config = dict(
    d_model=128,
    d_expert=48,
    normalize_top_k=True,
    init_std_router=0.0214,
    n_kv_head=8,
    vocab_size=4575,
    attn_scale=0.177,
    tie_embeddings=True,
    lr_mult_down=2.0,
    final_lr_fraction=0.0,
)
Below are experts of layer 2 (counted from 0) of a mixture-of-experts language model. Rows are named router (the router's row for the expert), up (a neuron's input weights, with its number), down (a neuron's output weights, with its number) and show model dimensions 64-127. Each number is 50 + 15 x the weight over its row's rms, rounded and kept within 0 to 99.
Before each expert's rows: a language model's description of what the expert responds to. This comes from a sample of Wikipedia text that the model never trained on.

# expert 38
Description: Numbers and word starts in infobox fields and table cells, such as 20, 10 in cells, cm, met- in metal.
router:67 34 53 31 35 70 60 41 62 64 69 31 34 31 53 65 53 67 34 33 33 60 40 68 32 71 69 63 67 50 38 30 31 35 69 37 34 54 36 64 66 52 54 65 43 28 38 70 67 29 56 29 37 70 69 74 33 30 50 31 58 43 36 62
up35:55 36 52 48 54 57 85 60 46 73 33 30 39 19 63 66 63 56 64 44 50 39 49 46 60 63 35 53 54 47 46 72 65 83 48 50 55 31 43 74 56 50 35 67 28 77 53 15 56 72 47 71 52 44 40 28 48 51 36 74 68 40 52 55
down35:39 29 50 36 74 54 30 58 60 63 46 45 45 65 40 47 43 47 34 62 83 47 61 45 62 50 42 69 48 72 50 70 41 34 30 36 60 58 31 50 45 75 45 18 63 42 73 36 52 62 49 59 47 69 27 38 51 55 39 27 20 43 25 61
up36:08 56 37 73 66 27 57 34 54 62 50 53 53 46 48 62 73 41 29 40 56 36 44 69 61 62 54 50 47 26 33 62 51 63 18 61 28 71 54 24 28 55 54 32 55 71 52 46 47 61 60 66 31 10 33 58 59 74 59 47 51 40 45 54
down36:56 56 54 36 62 51 41 34 38 46 54 59 53 40 72 48 55 58 40 64 49 32 40 65 20 56 35 45 40 69 16 69 56 50 54 54 31 74 49 37 57 49 49 36 78 59 40 97 92 57 72 55 48 41 56 39 40 56 44 65 24 75 63 25
up37:38 34 42 74 73 22 21 38 55 56 57 59 43 67 86 37 42 48 48 58 71 51 46 23 67 64 27 52 29 22 63 62 51 44 33 48 47 49 61 41 62 41 47 45 65 47 64 13 75 46 63 56 49 72 62 57 66 36 66 57 53 61 54 63
down37:28 66 25 64 39 48 73 48 51 49 57 40 45 49 63 59 34 70 44 75 53 52 65 42 35 39 38 33 75 46 51 38 49 57 65 72 43 83 45 37 61 51 59 54 70 40 25 69 59 63 48 71 27 42 70 65 33 43 27 29 06 44 34 56
up38:22 38 36 50 80 28 75 47 46 49 56 55 45 42 42 29 49 44 65 64 74 57 42 94 49 55 27 30 48 82 25 66 62 49 52 51 53 40 47 64 26 43 64 39 40 72 51 39 48 44 60 59 34 22 57 24 26 65 57 56 42 36 54 76
down38:56 68 51 37 41 42 74 57 63 54 50 34 25 68 28 54 53 33 67 45 58 39 56 61 37 55 56 52 48 63 44 39 32 90 40 41 67 35 49 38 53 51 45 53 71 36 72 34 46 39 43 65 42 32 54 44 57 79 54 33 32 36 60 78
up39:45 55 35 50 41 53 51 19 59 67 64 61 54 68 38 70 52 44 61 68 68 50 88 43 36 62 55 57 43 65 66 55 44 54 53 43 46 47 34 39 13 37 45 30 30 54 70 23 53 72 36 56 60 47 58 53 64 53 51 77 26 38 52 39
down39:51 36 21 49 47 71 63 47 62 60 76 63 64 35 33 58 43 42 46 48 29 86 25 49 33 77 63 67 40 61 35 49 56 48 48 45 59 39 55 49 42 40 29 65 58 62 42 34 42 82 65 68 44 83 63 77 79 66 63 26 53 52 35 52
up40:66 47 61 54 51 60 53 49 45 42 40 50 58 29 42 69 55 43 52 42 50 26 56 44 62 38 53 39 49 28 48 56 53 33 47 54 61 33 68 55 49 39 60 07 60 60 35 05 64 97 28 42 46 55 26 57 55 46 60 71 61 79 55 67
down40:13 28 60 33 51 63 50 53 38 69 49 46 46 48 64 61 46 45 40 81 17 67 56 50 64 54 37 49 72 62 70 69 60 38 82 26 55 45 58 44 34 32 35 52 62 67 47 44 42 47 45 56 68 67 18 65 43 37 46 44 77 58 38 27
up41:64 52 33 53 70 18 67 46 84 41 58 76 68 48 56 44 55 57 60 61 59 69 54 59 72 47 56 18 47 53 59 78 63 43 45 40 44 49 65 39 39 51 65 57 49 65 73 42 61 25 33 39 22 54 71 44 26 69 36 67 54 48 47 51
down41:32 55 49 49 74 43 56 41 59 61 53 70 50 43 54 36 56 67 34 43 68 50 67 57 27 66 57 66 48 22 48 36 33 42 52 68 27 64 61 55 74 37 62 71 56 70 35 59 69 38 65 50 59 23 41 83 23 60 61 65 34 63 27 42
up42:55 70 55 84 48 46 68 68 59 42 36 65 61 24 49 44 38 31 58 76 53 24 49 59 62 30 45 32 57 52 50 50 39 57 35 49 47 54 49 43 35 72 68 44 43 69 20 27 59 35 51 60 46 68 75 50 54 90 55 62 36 68 72 47
down42:33 18 48 50 55 25 58 78 54 26 39 58 59 50 47 27 43 61 62 60 46 61 36 59 39 69 83 66 50 40 47 54 37 40 32 73 63 40 75 56 45 36 58 52 74 44 36 48 44 56 81 47 49 37 63 59 56 21 27 61 75 51 45 40
up43:59 55 65 59 49 37 71 29 58 42 43 68 62 59 65 31 44 61 41 51 73 45 43 38 55 54 53 27 45 47 50 52 52 44 54 71 47 36 66 41 46 47 15 28 40 85 44 29 60 51 36 66 35 28 71 50 38 56 59 54 53 30 46 65
down43:32 70 64 39 36 63 60 63 73 33 41 42 30 23 61 42 47 53 91 59 44 44 26 44 74 45 50 55 42 50 63 49 36 53 81 57 26 69 48 32 56 43 23 50 55 63 28 33 57 29 56 84 63 62 56 35 00 59 37 43 42 76 51 53
up44:34 55 41 43 50 13 52 57 40 62 45 64 44 26 52 39 45 49 36 37 39 42 20 70 64 36 39 50 69 39 23 83 41 29 39 70 61 60 67 63 42 54 71 41 31 57 56 11 51 86 47 33 68 53 22 47 58 57 53 53 56 58 58 44
down44:60 40 65 29 48 58 63 72 23 55 53 36 32 58 44 65 59 43 62 49 41 70 49 48 59 64 18 58 48 81 46 28 42 30 68 49 72 34 43 59 67 32 48 56 58 77 63 33 51 48 51 46 42 46 72 34 44 60 35 42 56 73 54 42
up45:58 35 27 77 68 36 41 52 54 42 74 73 40 45 36 40 16 45 64 49 53 61 57 61 66 62 37 61 82 68 34 53 27 29 34 53 43 53 30 36 71 38 50 43 85 75 45 20 39 75 31 52 24 64 51 70 54 37 37 69 42 57 68 48
down45:61 56 39 53 57 06 41 63 45 46 43 39 46 63 53 74 58 40 38 49 50 53 28 61 35 72 38 41 60 49 82 55 37 55 62 41 37 39 39 48 49 11 63 29 38 37 36 57 50 34 54 65 47 57 44 34 41 46 38 37 32 69 56 56